From a checkpoint of a small mixture-of-experts model trained on Wikipedia: vocabulary 6323.
Below are experts of layer 6 (counted from 0) of a mixture-of-experts language model. Rows are named router (the router's row for the expert), gate (a neuron's input weights, with its number), up (a neuron's input weights, with its number), down (a neuron's output weights, with its number) and show model dimensions 256-319. Each number is 128 + 32 x the weight over its row's rms, rounded and kept within 0 to 255. Numbers have three digits each.
After each expert's rows: "gets" lists some tokens that make up at least twice as much of what it gets as of all text. This comes from a sample of Wikipedia text that the model never trained on. Tokens count by the router's weight.

# expert 9
router:160182131141173160096160212132110171239101087105117154102197101160109178106149089208157117188151100201150101132138104139089125136071060119076108136089130163171085200171082103103133124115197151
gate0:102115154086154126163107139089085160131087177088075032105153126085158077147187182192139116086120126140166097164172123112100121150096134158091147153144127147183047161174135098127104163160096124
up0:074105094099146110106134166042158109134122160129121098120138135121169129118111057111129137115154175171177162135146147102091132128074119083164188136129086087139147098157105083121086162113145122
down0:099118140156198098103119127127131110139152123126139136123112186167149139135142133094143142090153071152181130116142190163084080137079170081161178126186161153105132108123122155099162090120161109
gate1:155112127099110155145158149059147119163067070135106131091128103106144080098127156165112171101215162130137124152100113156094177080108120181132153128177134171093134155101129141128101129139140142
up1:130083115093138132150166148114162112092135163116127110108135130120085173076120163144136185122045207101150138199134164140112144141157115132100100123184101127155155096143157080127166166085121139
down1:098130160125189111068120160095139127176137132153108113087156163112094126087164163115164069142069109075069102155189082146097178121103129074083133120128107137148126112158110101128141137120082118
gate2:161155166154146150157138093143078135160071089122080137173162090187157121142123136211112155156101158125119089182088145179197206178108076143113169119165100106108141128155118103145122126118178141
up2:126088116190128099073066126181170166088076123107161108149141189134104146087118130120108120124127090098109230130087170194137148088096139119147184077160127096134099099169120175127129090114137159
down2:153113129134124134139149128206079145135144072174079093167160139067131121077142131112150096143154172138147144102101137114173173113065125092090167148120143113096101145113140110154167091126103131
gate3:107159108115129136078099174094108148115070102076196136134197136067169159086122145135128149176120136114131133113195111129150082138125092162077107122071110167111178125173172070166154094158165141
up3:123140139121108065128144133119155078163164112108135120087160156124129183154114058169144110157102195114130095108135153147128177061135074139092100143125136100120148092194155125111137097130158129
down3:118113161145145136061120112123178113154149170172180120092129173079157127111085139123167082056144119129138153057104114185225082169090074144139121089111134182122138151193096199100160147121129143
gate4:139111114084132146103127129100132126113108109131191083173148063135080150106172149152164085134163119157173105087162113091145163109080088094128063103124110175109111131087107130091103159118079163
up4:101099144103153138093112114128102125156150120174187156182134159146088176076125156145068112086187153100076129121102133119151083124122151108170131171102172113151147103096114156027175141118157115
down4:151099103134104098109123131137125120119181077171066114147152182081094120118116148099121137124114191115101078084152140161163134117140123140138082180108136116111104047093150148168148115131096122
gate5:134114154120122162120105183139125132138057114129053107100136167146098135088134125167154137140131148099165138122112138130102159150089112110058123186149109089121128130121096096143129164155104169
up5:112116114097218142176122070098148201106085159086129143065120143104128117130143128103126177109123112119114160108161139130191131137092131145124144159117126129114148121156214154042098179110163128
down5:134069096133093131131121123124146162155110110170143130087128031115115121178139101168102114084117108139130178149111138125125110067121082176129103138103103157109072065154152131191140161116113122
gate6:134051114102086149162133116146113127145092205149094132018097135149120163145134096152118114127132083175179155103141167128126127148157138144080170078148147140123147068152076129142107078143168156
up6:139140167149114151173109190094123153100080114076118139186137112098089117139160113137104166174129188127078097102152149155180128145129077134115093092125106160149168126140162132090129123090160077
down6:129088132154104153168136132220122145115142194125138130063160149083116094123160140133105097160117197126155133110135095098155126124104109177104138110075101135120131141069203166037105134113091086
gate7:119177060171146152126131124113158228236096097065162149088141123127155124082190086178133129180106142113091144112085104110129135136140073140106104159154154155167115140125120142126122142129129143
up7:150131123124091120099116085129109133165126164099071103133087168146127112135169121122130141058094178173144140151166165109135136132102145127127109157147131143141124119124198159111106140103094088
down7:160143122152120139156203092159155068079188086152188112169010106013147173114061132143117078101140122124171180100134136118147081222138150141151145119140105103103147175126196141084134129111096113
gets: "\n", "0", " | ", " (", ".", ", "

# expert 15
router:148137055110065159105106153109131155136089115146143120092201119144105180105139104128126095097056048135098084192171094081108179120114106148140121100118107177131148124136098162069115208140127151
gate0:080160228125121142100064142196125141166078117131114126134108080123135153131163117102135121110110087162129072139136131114136125113103210127131133100156086138095131109127110134142151098078077162
up0:143119129119144128129136112125121081100141135145091121130120173118113157113100102105098151091109147167109166165146160145194137139122108109117067143116108098129149126134153154141115132071088111
down0:169161159132161132109116093131098133122164108118129116190146094113114168067125138141156130122124162140094092128166153151166121147146085121134156090052130117145108036164164136169163102137102127
gate1:161176164140060179119171169088118114148102131112166143135130109123130137116142082153138129131079107088146081101155138121112104146092064081088097098134089129108132162127146138141101123101075105
up1:090107059145158134081107166087136153118097193109110095108079167156188066156128122099055125150095122123105152164112070110121176138163069093147094125157103116115091110044132216174096133151071119
down1:191143070123132166147148100104099074162115124133073108126113128087174172122144133106151126098136135124131134089102147107174135118161163189130130130072158114145123133167158057132158111133135128
gate2:122140172077101179106106127082156221185146109128082151130195079087143173150100108114208119098096171159091133119177157151096090027182136150120104110116111182123136114111114112135094103104159159
up2:144101128127170079148129111080118091142080196137119121108130131158121150163149166133177139129150119136124085113117122144123143068167090105130104095111093160160103165097089194185135123124131153
down2:115135094167076136145150112118170140109155132154169152126165145136171102127084153086164124140174170141156106157170061140180099109131133120113115166138112141096095059127151185105136096100145100
gate3:113076134054144099083146125185158132137153100098154114091096058166140143125154112116104095087153131181088101090131146064153119105128111138149119133104177121122068196134164113185133155168092206
up3:162191107136159125175112160068092152135095124089135140135133122103093150162129132142157118057115126115124170194172096142150190130128132150108132103201131134125143096142169177104096057166168099
down3:133108148118172171096095098147178109128071110118107163164095111133162099103145088093151098168183132085119164168160144122083114127124122174110066110118156121202085099112110072095103147139103172
gate4:152148113087139143123103119168157164157138112177158119093182106130137163189137097130172140085119209124076165097079154067164077079047043147134133133096173194128114135148140055161152152104092099
up4:186131148084071124140150172140113132130157096055122140182114118112076158110179158128078166154146127146134074117098119164137109154052108128134166149122109164153069135079162115136165127098172105
down4:127098136169097082162128134138138083127100129130135118140147123130086081142100178126133105142125098107153153170157095103120155151143150109142177142106076114131058128152167106104179104106167117
gate5:103135114131085128066081187133156145084172100142100122124118112223138126102146145107148111110109110111092142173098068128168169117077115034117091148157168182104056106127105133143116129111112176
up5:152109062132110125126172140128127137161112111094108162106103082108165093135114141146166108174214129128135121124131161127142103087091115141183148197097175197159126163104112104121171088099165115
down5:097143112073140156089107113175171141136086163125088092098161160124093085169132115146196112124121125142109173119172072119098130116139099130131155174109153137099072138113127111102157156214096125
gate6:125127093166115139131087183051180134113171114161119126128138120119099107150092131150096098113170069135118169146089109130099114156114119142107093103141175092090052126180111111161094067078150212
up6:101147146098108140127125116141142158059122129128069110086150169159119109147131055142100083163133058126146154121148134161078095130128121149104091082145119109122169110112128155162123082158073197
down6:109139089131105061165124110129156153091153140082122154162118158104167161139121117153132139156142102097101065111125112157135087128093140049108115151090137136128131141084163109091111138125112149
gate7:126141135093086133195165096112116097128091129160136157123128087191195164106115136120184166174105137119110088117120108132130154159152125182113108113123092147132116170125114109114128139199107149
up7:170090128108131159173100112070130154167174135068106094094160148148096132131105193120165144130143101125119190158189103164156162107200090083130176105124100121086133065114149107148153139161112148
down7:155130107131148127140171173114115139086149110126116107150121133134159125107141148163132159144117123159105110101190116076102107099171140115036095122159116150130086156135127136124071169180187067
gets: " |", ",", " and", ")", "-", ":"

# expert 1
router:082159080093124143162044118107113151150127122173113108134143072127100094086184131081154144160087142086070080165134148186129156119082111120138092093170143138135096225181083115117071098120188172
gate0:120106142097097114142128133101152148132165149130106133113118196182033114072144117114173160120098116160141105155129114094135095174124147110101153113188112104150141100112066148087057170109134111
up0:073110133093100154108175123051137119112123152158153150184125154173109141161144081117081144102102124102106090112119103128061127138089061171195091093098161088140115140153106197135155123097093139
down0:163174147181138115126141071151088088142152104153086137098116110148117078145128126136101167193104164174100096113086093147186106118097115165201115121154152175144108149181101122116135102160119105
gate1:113081149168120149120082115131165149128165074176092112111099131141127151123094131091135135195178150127127072152126059125097166106120167126096105110108156103152123121085078140144123101135219108
up1:172123149149085179157132116100081167107106141148095193139104105162134162159197134094161144156054109171110145110169120121080106089127102164139163153156168131154100148096189092143143156179089100
down1:086114081114093122063141184149099146083090113124161099118160213124115145166152175125083120113146087081095094111125090104078159123184141149157130113141126190132083145123118113151127163099085166
gate2:161161144127106148136135101102113045173111171133176125069097084121142085076139072112124161101111141125089068138116128151134108137118111086094111110114056178114140141137159116135072173115166114
up2:174172132163105184170104111062101164111145058159123093133141092155142102155079156151101184133137176077182123098126114114143113140101166128133103118122150110129135090161169118152173131084124138
down2:109115082129118085152192129077144109157148135130083129132156136117164095136128115105135149193123076112133164156063154165088109155120143115114131134142154172100144149047106166057077155152133169
gate3:055129140147065134123119091131085164141184142149177072133132052193113088151127142118160168140115104114169150078138145137136124068084087142112148117139114087143188173147112127094074123203141078
up3:082169156191139121102162117134144094147164102103179140111064197095120135130174146167163078108120143161091159043177103162122124163177208147159114110106147133104096108130177175104126121078114241
down3:134142079146078113149157165109181112125133182091100128135163075141105140150125054127104168206173116148129142139138137104134090181094112156116175082124114188133178158156138083098111152121138192
gate4:136185091220127098157143176131117109075162184157136180130173066149218214127150183143182187059132121108129131140152130120154147126143135122052131094074084152112126120100155123130089120061127054
up4:125156117109142083101138113111079160110116149150160148137117169130148145125096121175139120110144119141164073115120132124111148199120117130077133179135143182192099155137090103133170081133051119
down4:122085107099084140202117167125130144107107045185087152101061077140104152091097181121133125114172142175119113127133090159116121188078200154170128138060111141163120116144124130142153139100114146
gate5:193132110107129136127108113086117092120123021115118130184172125084179117135163113154095150173151076122124156126129108129108167146054106120128100141139138177143098179139160105078136084081180139
up5:092120122122164082130160117166138132107119153118135123130147099133169151137143097079146099089123138193157117133137152168122109174123133111045135145162069104092157140114128102163127144083108112
down5:182092154067139115129066164184139117163129107169117090131109104154129159121102104133135161147116081097104153115139117184149121148149128141120110134122082168123132135169081134181194155126122098
gate6:155157135106141121116123104070122092128091154180096170136162127112135143170187146115149103122148148146122148153104160167157202165100160165116126121113144102107099172159094140124117123144091130
up6:137158092139116088158131122123163113129157073107133087142131117143133106058124073111157177135117150124069170171063137174106169132111173149063140081119115146148140108082173134138097162151151121
down6:091109125161131124104177169117160152139089168103072165130159147174095151180129169177141092113101077093141141197174070083114110138114144145166090089143114089103163132137175142095119123154060086
gate7:117125113124123091131136104097165116148104127134106158041098156145145147104135103082153179116097187162086159133101122118071027121142125126166116125112109132071089215124099116093112158053112129
up7:162148165162129152136095131114148129121119102150066129156079151129117118064153136076154078205130173113149141156084089146099095149149113097182101131133136079059179118076122156052080094042143236
down7:142125126127110068164150154069222093131127127086157135193144129152068133164089120155083136115125138164125117209116135203137098132089178131122123123101072062035152132124185092067092149150117105
gets: "\n\n", "\n", " the", " was", " of the", " a"

# expert 8
router:146169171135118166134111138159092114129083126150083144073153115107120141103124135098126103123075080144128108144178150121114122143095034160092080106069093132140114120115138153126124142160147108
gate0:092105086127112149130094188148129097090152200109132091093161164170128084052108125123173140121102145140135133154166128044113087157134142158087163180092086180112140110150128100143143089141095136
up0:129128104167148073146114110153187090085102075158158111144139151186185134119120145101145148097134158125089073147069139166156110111024150070157165174152099168103165159217113149144133133128100131
down0:078105142124162121166094071096129090152139175147146135134125160117160127154090192138080103133122150173079188109083118080125125082066107127141190098068085061069119155122149092048120098103112113
gate1:171106109110075079159155159094153072088130129127091134087065144101212123055091116158159073079074095104137069123129128164126106117103092171082048160099160137095109070178140170131123147130170109
up1:087165096118132111063173130089144142109124118132101167136132159126150156103180060083108131122132108094097139151114136120112169059116161146192123170089123133113089112115086137135112144150100137
down1:103131047052086102113149148143133137131084058107136095120156084111058170123160129092153084142178105114108114078138089142169155162142148122118130121170108146161119177128150104148117129110126159
gate2:109128108169101068154143113152096071145089101106128152128113119160153143094187135129154100168181105166189131135075093118135158169156144126116067105093067156140111097080141144137089177119155094
up2:168104104187116193151185166109129143117091130137163137104084136120157038080127158130078119125118077117213138111170115193062117140147119086148093073159111064144081181134154106129129130138148081
down2:101124095088151132133139136130132177128170132140173139118163145125161093074178068104160083128104182113170177159189141149151167167135099102146131064109091187099115099159201165079129197120145132
gate3:116124093125117185163163066137107170128170147183149127117127154163141160131092124160121169140157144107156078107100155141138110147171123112132129094132153123099111088155147125115158109075108118
up3:117189152130070168030101145098168125096129159092112153116145098090070101147087118132163123163089122195103122117145143146106182126073101157155108141106079103128133103104149149179113127116094119
down3:150120093105098149144223168161151156094101075183138132098058125164057124111136142113140107156127141187137178127153145174142153116126160072158048158129104126124064098135102166153162121072148125
gate4:101089120073171184159160120155064099112104158133134150148164135126161143119127143161109065149149074095095125117165195103137111090081082137154137084138125161149120144141192214152126185141132114
up4:110134182156146184093095100047121129086163145139165107137167123125124103158114121146160125094133164133122125118113086159145120096126094117112132098124197095099154127175050113116136212070138141
down4:147126219180126108080112114099065125211197187124019078141170145103085170141122160154098162140097110110134090106137105102071112113103173104124087118159125063092122201078133134163136139138168159
gate5:146137139149121108132140140034110086104123147194138160102119125168118156166111150164103081100160156131126108078171144126147157119112096194164130051144123165146133109103115121099141103136121121
up5:185116150151104177096159091172113171123153176097128135126096116109105083111112091099141098118191179093088150097183147121126084113108079204166149117082104099112062176109174063110153134091132119
down5:147119121087111136088104190142169131116106123098069130122099092127093105105107093079126155146152110140163128122123087081124150164108108103135125102119094139143090183126134113174142138162136162
gate6:125123056146115132091074147121107178125127145143143173067178122143095116120095123145145119120125161120138154174182137111151101144164071129191096116058125141137106132194086105179069117141193148
up6:143174059106101131166080089159071083133107120168057153103122151095161123122145129134078089158097202150149165145119139128116059111158112121168123097212128155086122143170151092160103130119096098
down6:151100129163157084185120140107145107169156195167134093175103145112148108159152127102162139099161112105157178137147140145149037094152094160188072085184103178092098108177125109080120112126130067
gate7:105128146177141132163065133171098163130117188139097191148107099110159123154133131133157107143131052148100097136099112116095132160166082117152101135104099126126080111133070108061119110123090110
up7:170068191112178145147162140169131090134118078150145138155138197109160111113161115137127093165131086114167131108134131136125130050115182120132063098048169158133138131107054161083135111177147202
down7:094143125153106110062109128196081157156093124129106111146085074116165132168090173149076157179162148161106110123157097177114060106127119118129089135070123107113181159205117100141030127077146052
gets: "\n", "\n\n", " ", "| ", "p", " film"

# expert 6
router:147179064094122103087149161141120126137102089207121075144160146115141090136162183118142115165122115080098061163123156099130173169091150146130081130141132135147114142100140133122090158187168159
gate0:117127115202135142134143205122127162116187130119160133085154203047141120146094074091133123149139129087123116128091096122113158165057095099121112115128099075102111100036099125135152157134166075
up0:090137144114153164159144126156158064095124134117153088103132143119157144084084183113086092105143091128122112110176101108128143053185139129195151156111137164136049164091149121106114082146129186
down0:139102151177164107130151146134109142133151146149150158107103134088137159148126080118078147161105112097173104108083179027131070121116113127125114143170145130123127121154113125190173176109133119
gate1:101134126127108121092172139152100102136113094152098149136188066069190078122130113116089093128106096123081077119076170127199056180174120117147130128184193142102136098131109154157125171193108110
up1:131125077078066114147066145133159177109074132135151140093161152123094147162131059136091113093145148164139104115121150106091130125102061136138101079135122103114188148118164104174187172132132181
down1:194114142131114136102123089106167042184076164140188170119127168129098126076124136167130147146152141128137121101111109105147161105086055134088149068130126121120099087122135142158156167131181122
gate2:143152151152126081154162080090142089166145132133089117094156194123114094112182099060102089185115095114122139162219136080097173139123102077102070166151173184167173118144055150127146037182149159
up2:148071135197107137063103083125128096167155106233128173133138122169172111187159102105127116123133091160131141145097139111133185113162128169185160080116181123167141097139164163110178142136151085
down2:111134147150119141135131152082134137125100156085114081116114107173053089061131113157116149106158111152140143139125122052113135126088132087087082105122126189126133167143163126061134215106093129
gate3:118202126166123200179099093118083103134134117151115106164087086136101164127105108177134177100154138149097165107150111139097116152107104151115102161108158132116113133124110127127110185134159109
up3:092117135188118088195072116120169137124122114094080159126162119144183119125166087170142069110169168206188144127132094132050128162122103082136064133123104153125146133110087113103181099138154113
down3:069078144119153126186110161163076064151094124140167108117177138138102080111146189089099105152119161111164156095189128127144071113140134109137121121165076102121093133118165169039129082119133093
gate4:179131099114163075161116149092091150109168142144134051167160176106181107137156142173160125174111104114134121101129208100122113077110055111170135110080186102138115130152063150114180092206112143
up4:117143153092051095067119129134212090142056111090118123112124149150164167106100095094118134125153115093093103104147044120123067089125103135125122138127136143154127127156155150173078156077080123
down4:132152144107168142138095082086112111154125117165118114101112090102134090128159114094110097161183136182133211127119155151190109145114127169143154106122144071158097150109146119112150107116109100
gate5:122175117140131164127178105090164142139138145143091146173140115126173076109145127139185180095082089109150205154123126122083129131160188127132123140084118195199122098131088110147178135120055173
up5:113134057156175182143097092152129105124138147146141101137090114148092156135123118159100099090111179104132115129150083102124121157145132109160134129085139149129107131196086141114169135113147088
down5:113124082146112161161145107153130204098112116131127159099197090162132151150122178104155135144111108165128132166129128137115097161134104111077164070068144125138170172113119108094098095104120142
gate6:170114146078207110163185105124088095150093089212176145123107180129116154098137130171102109173128123100116115099108148133101159077095125118167074164121137137109149117124158115093132101106141142
up6:098155114107086125106121168119093099154097102110150141133129145076116120105139109106093139108125106133101152164159078187114122128097163076204096232099140162127179139140102158146120157103118115
down6:161192095175109121111081182121135130111080149119177192114086156142103094091164184128148158137109153142074108134173101133081175152123112087107131073170169105150127150112102146091136108143136094
gate7:132157112140162168079124156100144131150149085183144079168157116174155087126127168116153142138107115134162084066136150108121137102037112138104078162129105160153090137098147168154101108123127149
up7:151121152139159122086135188108084119201122109143059107111160091123146169112150176135129139130131113078119100091142146070123128103081114129101045125108122098143100147123116124189095136187166151
down7:103143121122091129161109084133174135060125141096165175149098154115122077151140077122138108165098141196121165133108108150077128141181164130157196155155146157112144158099134085000163136100099123
gets: " B", " F", " M", " L", " H", " S"

# expert 2
router:154091100120125151157125178061073170167153129099118076131141092114127136141130132114105151127153140133141149175093145181118141130112091111075130075107116137139095140114137199066125105167099161
gate0:214110082131122159127128156161128166127144149140089090143133135155150131118135120114096127133163149110155131125119086097106078093142061111097145062097099093125084121101115164170183129169127176
up0:141142140135086153108147121121129162130161108150187122142116185115121134142124168148055081141109118177137130102099132134108058140068134131108181124093120148110159156141200099166085159134097106
down0:097186131075099102111103039037126194067122104116093126136151137110134152129112149109094159120121141118138121150100161130143129189070113099121143064168171094129170104107111146120129119098106097
gate1:112098115122202135096069175076109135131120176068108151136073167171162106147119144115157137152172072165167109160093057136173144134163077209140078142095145134098152103140124150097157086123086159
up1:149144151092115182185138160120181121130141146132124141124158162074135139088145164110126109187141141182119175064179162158128131133134124178184192129166074161127072112088118140092124094120103104
down1:092152137113076135113161079160162120135081106129077146054115062092161084111128169140077122112150137128117110131101123226135150119120120147142117153114096133163081145179127084112173137109132155
gate2:160130097133136106140144147079129108158220154097119061071139162149160160143112151139094152146159114115145155157125135142156139108129050104153158125089141089172127146106130122128104135158110125
up2:119137153074108140098115190095154131065164134100096129159125117164159128147173119122144137132106046163077114149145111166113148114188182146100133153126115135117150135192157171110130080176166103
down2:134111078075092140142143126146118124174047127093110102124132148169082112109133161085120177088139119154093145145103139130100118137161103108102146115128117158167141127096092130093125108214119150
gate3:165117101105086119198174103146062124133177168140110110116084074138146132123100149132087201158167137085144154213158138058159153120099145046118051131113214220137164119164098151110183080143091128
up3:173163191037175083194170112168128146156105141119096127138153122127134153072117123156097116113119096175131116142141096074128113097099155119118154148136158112145110096070098098131124126109132188
down3:141097144103103066113068150138078140081120181127107131132157155108128206139138054128147122076127030149180128113114101164095155079108136179162134175133132103069164114125154143104107152115157152
gate4:164134104148151121096139066018103131169134144126149121092105138113140137114101155132142106151153147167126133144115114127128118084115110138108165086148179116163130152115131173149134119116126138
up4:087130157156121089096120113106199162137104107177100136138148093128146144208127178148113160098101171121144108137107123122169120130132106084148103157134056098121115130162136109128147125184130126
down4:167109118138124131148119106136114188140145086159138151087061110115171191181173108135097144144175124138083138096169190130149113112173157134085157161128119174185155087141115103065118123177128127
gate5:123129151193148092163152131133089102166152148090146083170140152134084128082107106188067146122100159109160130158147198119030162111147137148094064118123165206156086148144108170175124079137150121
up5:137130108049132104130103119173068159148059146152136157118136076123193120158140127111154144173074150155135152103140161122164117105103187068169138106136131103107097089128162150140155181129085149
down5:117197170099134175161095087113171145168082123097169128149173145125127133118100131155151164144098141185199155134086102140125085111147133122098063075165129158127174102089146130147111131087129112
gate6:108143176073119105150114103145092089106116154098075147126137091106178071174155132126176160101133085099123215137087124121112130136147122089123117129094134132144118105143196135102145126130088234
up6:108130135078104140093123124157141171135153080108163172164099151133148119087153158171149111112179098110129121078065096116180154122124109166132113119188112109143152144120177079082134136181062118
down6:104077148118115101162115171169087147138121177113136091136114122151129119075098109169160121172117095103128138062076105160094081164163105162186126137172072107107166123112156095087132086192096103
gate7:155118089116140105121162120120120076140187137112093191127104043198118175175051136123179105082101207188181131133152173132116127149126111124135154125156131182092136141099131174066003103137166116
up7:125123144139117130063083100111040156104119140184181112122150144065111159139140154168123079196140085100122173090092146069176142107180137093165129158124139159130174151142177103116066121107119128
down7:150154108137176109158077141070136139143127142147103132133170221099140118181182118135121121186079172140023120118110177159103104156134143144129125084172114100088124102082130117087132140179164164
gets: "2", "1", "3", "4", "8", "5"

# expert 13
router:146130104104095175099120124116094150086170084168147122109135113105089181089118079089175137157150095122061052154132109101125169184160114167161152103069131199132123134123089166029119132173101154
gate0:101139069143133171143117132110082100140173154123101175151122111088209130080111088148107146114178121087106130166156128123106139138129083114124122094157101194113171137155113181135095087107072134
up0:171074108128162141240123083048133076139089154125115110124134090122172112117112088216110121160096129142085112174134090091032150132103047141167079115128128051072175139147086156150153122112126163
down0:108172068102211094197123107098104148183137144100224105085122088146192111080133134116118115140185113105164165108070087167108153124099180131133138157094146150139163130181145144136113106131094142
gate1:095116150135114131082116109119102103115129125179146040196178113040069120118134098122147158063099054118071152182117149052102160114089125155143119127113118113166124099156139091097119172141121218
up1:135126148103082160093163093130188111145140120172157101157137083141097102128153170185093181187133120097205076109124121150127136190169118147149155170150097156155153078156127099078072104089149110
down1:128096108153076104129103105133127124077105146133125113118108092094135115169091129126105121078127205112190179161123093128071129115117153152149089097199147171084092117117203102116104159152151107
gate2:116146134181168135186118138110110110103121067108178124088158092105128111155151106139139051137119113176122112129141209093080115110102152104115095085070125068132133166128079078149164105142167235
up2:101148118085104132103129181119052083098066052110166100132122127141161187132158175164129130123125112158110129149120120113090093149151082135090122111143135136121116173081117143094111097120169155
down2:137186083151188078122120074134155096141102154105142092123083189145159138119144079104155125140123168118119091138083124125177115158162145111120090142169177128159146125055128075191100108128094159
gate3:147100037102111156127115104116135182108156140162103141054104111189109138098145115093180094137154105142085099091103112106111099184096121150180096145162124141040143135159113092140096185155063179
up3:162158140148126107163107106116085149106190132163114134065169152147118166067120113119125145066122143147132119121102075110064184142107143118125164100144141125068132156109092225099135139106101145
down3:087128166119109062105139112095127123088129098092216058155125124120159136062109115161161220144174099142137154129112111142134108094138103139083184180167156158121100160144107110119146090161144137
gate4:095128131160117078185128129149145158091130143092112050083182123188131141068099105173133120110062105079086172143091118114089120141173123119105122124183148124113080152124215130095132175128085131
up4:181081143049067123125142159103149122165151163142106161111088154155110146073088122105160192160134118110067135102137153163094139103145114168078095053127163163148133074144106085098145079166164133
down4:107077156168142118130115153111062139122120115105132126171082138110129148071158123069157135151092110090133137096160165160166116148152122158099108122145104092202118097177122102124143104139172181
gate5:097166166121123146177103145116083131130101172132151104127128121142062147095054137102146118056128110175026119135049115108087147115111142089149104143170140139120158135112087162110098147185168180
up5:126109045128196126081172161078146098083123067129160090092188129115126162120133096136107112099145082148083110050095137103156125132182112141119125168121171077103109112108201205131135107135132121
down5:153138135158158131130156111137174198096135159110132114137116113173170125185124137161059105093161094178140158149166147208141161147163084173106128113066157132130090135188109137107129147124101147
gate6:123144117080129112097114176075144143103107108164155193098122108089185158032110163134132123112104108120083177129122142112105137179183123148082103151181170174112085140150119172122097134149131106
up6:185126080159155102097107164092179153158136107161080120084122142189121128152127096122137102120147134106062193124159151100062182032172101111201084073143124079122147145099120075118100108121104123
down6:072151151137145118128156154123138136170183132134139084127120129118130191179113113107167093099106097125139158135134091081129154156075122136105108171146140159070163100047193184120178079107101151
gate7:124117082141153167129093138133075148094174121172107135089134104153145121148113139136193135092086108134102097105152126166104085149141078114185133106173167140118110060099166070145173161219099177
up7:193098115180135105151107122143103097144134135151156098103137122132153129107065136097109174105140067168104127140185113087148150152090083159105094130113178136116165121170138124119157131098088146
down7:088128129138104077071154106121165145119166191178137146109139095071171159158141103146067061084104136145100098098123160097109149166139147146114169124139100129155122117122164183153124101088137162
gets: ".", " |", ",", " that", " |  |", " The"

# expert 0
router:090152118080092117072143138132098085158137065202108129112161121157144154097166128090144123174110122112105098128094078117096141114171104116057104089106133147146086061072065140116104146138128160
gate0:080087154091141172135104145063186132107131135164108102092103110145120143132101124195161087099166114171118125089129091107120140119116174107120139125129082097134060134100089182069023044114063110
up0:098105148126116096200099167142098135159126215111099169125140122059116147185141134129159147083119160147134115118115104114113139156153120130124130103110073106094103053127163122084143074177130144
down0:150171131108105114131121154091126090150063191159109176160112151161131127132126116119074051128155212089098138099088100142128138156138081110127122135060113173139139147120122164148168136090144123
gate1:097114110157073133131079089158163153164157110111148113093087113152065202150086205144176115143158147142150145158180110098172122132108157144126122065140095147181127084175137180115081165122087155
up1:165090173114127077114122135098129209066086122137161130090121072088199104191146104157126110121117129128183163084091088101120108142072142149143054092183140143082135144097177135116142126136111121
down1:172113178140141088117086160086109173093116140138132159095122130129144123147152158157105099092117197145095133132122162076113069098171108101168086090072138092153124140108164092059074110152167164
gate2:091201146107097117143156137109109083155166098178125130126170092087128098082156082113178100090143058138112093137146142140121178088107104111127110121140091083102131114183120165162125129174109130
up2:178171106128108133122091132180125074138104147095113081133109116085118152108122167094132179144140101096148152152140127120133136102104154175133144084138090143230140120142144124150126087164184125
down2:121112129123143132142116191123135133079168101103172097102098114134211164106142068114168126150127142096180121118166139123071121104154089104124098140214117122123143059138177156091152095142107162
gate3:111154164123075108127125140121163159192094102150111114164156071073122137104123101148108137198140146101092146137181125150136120109148155160179088095111147159152126091149118154170154116157074081
up3:142122175139127176158112141088090100150178089159065152171111146142117129107176114199152119120144095151087094112123073184173155145124127138169151153162130141080075175086147085112090078122147131
down3:125102102074180159167099128063113122168106131146043160083134095150074123129104130138129177145094148168111096109085192108170135177128108138173116167102097153104116145124151143131099104135104120
gate4:095102159119163113103164086145089175098117085146129168151132111116040166081136154112145085105112098089170156072170153134127082122138167101137151177156106150114090118145111151125104168080143093
up4:108186106082103142116148101194116098166204123120142105106118155128096147108208160102144115109131105113114164161074064080152108107145106119194134067109083190119110171125130119092097077153107096
down4:196137158084078143146071118140117132115115139146124165122081186121129084196142062127162146114175110110075111093167108149044142123152154153126108063102124133059201154168161112125132121132156126
gate5:139076076135087126033119122173195104126131124093146174134140165099127113126106119059140075106119130082111063121070197174108093073148137106112079131151137144179142109095106112120176110148111088
up5:098172101120097169123118129147143157140096130142138082164103183147147166131124144185155120114134066094154062128138138091155127139175109136131173159095147117122146153126151134162125096120132130
down5:151096168170107075126134151195086140147116103161122109130151141117080158126112146089135168136230129118102224136128079145176082151129186099106168132136125129119101153113148076178093106140088085
gate6:099180099114094206133141174125097061164119160112163134094169134129129182135124145131121093129123137132132087104176142140194137156140120128097112086144128137146067080126112090116092116152151122
up6:134056140161141064147125130121086161096132157129119180201168150089136114123153109200125108106178139199128147125115056108103092110117154149098073123169121122169161125128120148137169079069110077
down6:124107161123161099141061156185175125065112174107118112090144112132110122085127110123153069139174115136098138119141153155142150106120184124117144150125147162123150173155150075117142141148141142
gate7:102180162141116099125157131099154108140038146106162078086154131173151096091138078090151107132130107141122103170181106126130127147187173125113094092165179092173144139113081138095126041172104108
up7:116109083140143204167128116155140192138128104141172103098133167127133110132104146125197120145106102144138126113173095109108174169153050063096170145118136111094073074147133140133125172104126119
down7:101168118196132153192145155165090106102096129176109160139120161115168122116178100166119103088150139071118126173087126152103229135210122165131116146114123140133200129145157116102143133121093094
gets: " | ", " ", " (", "–", ", ", " in"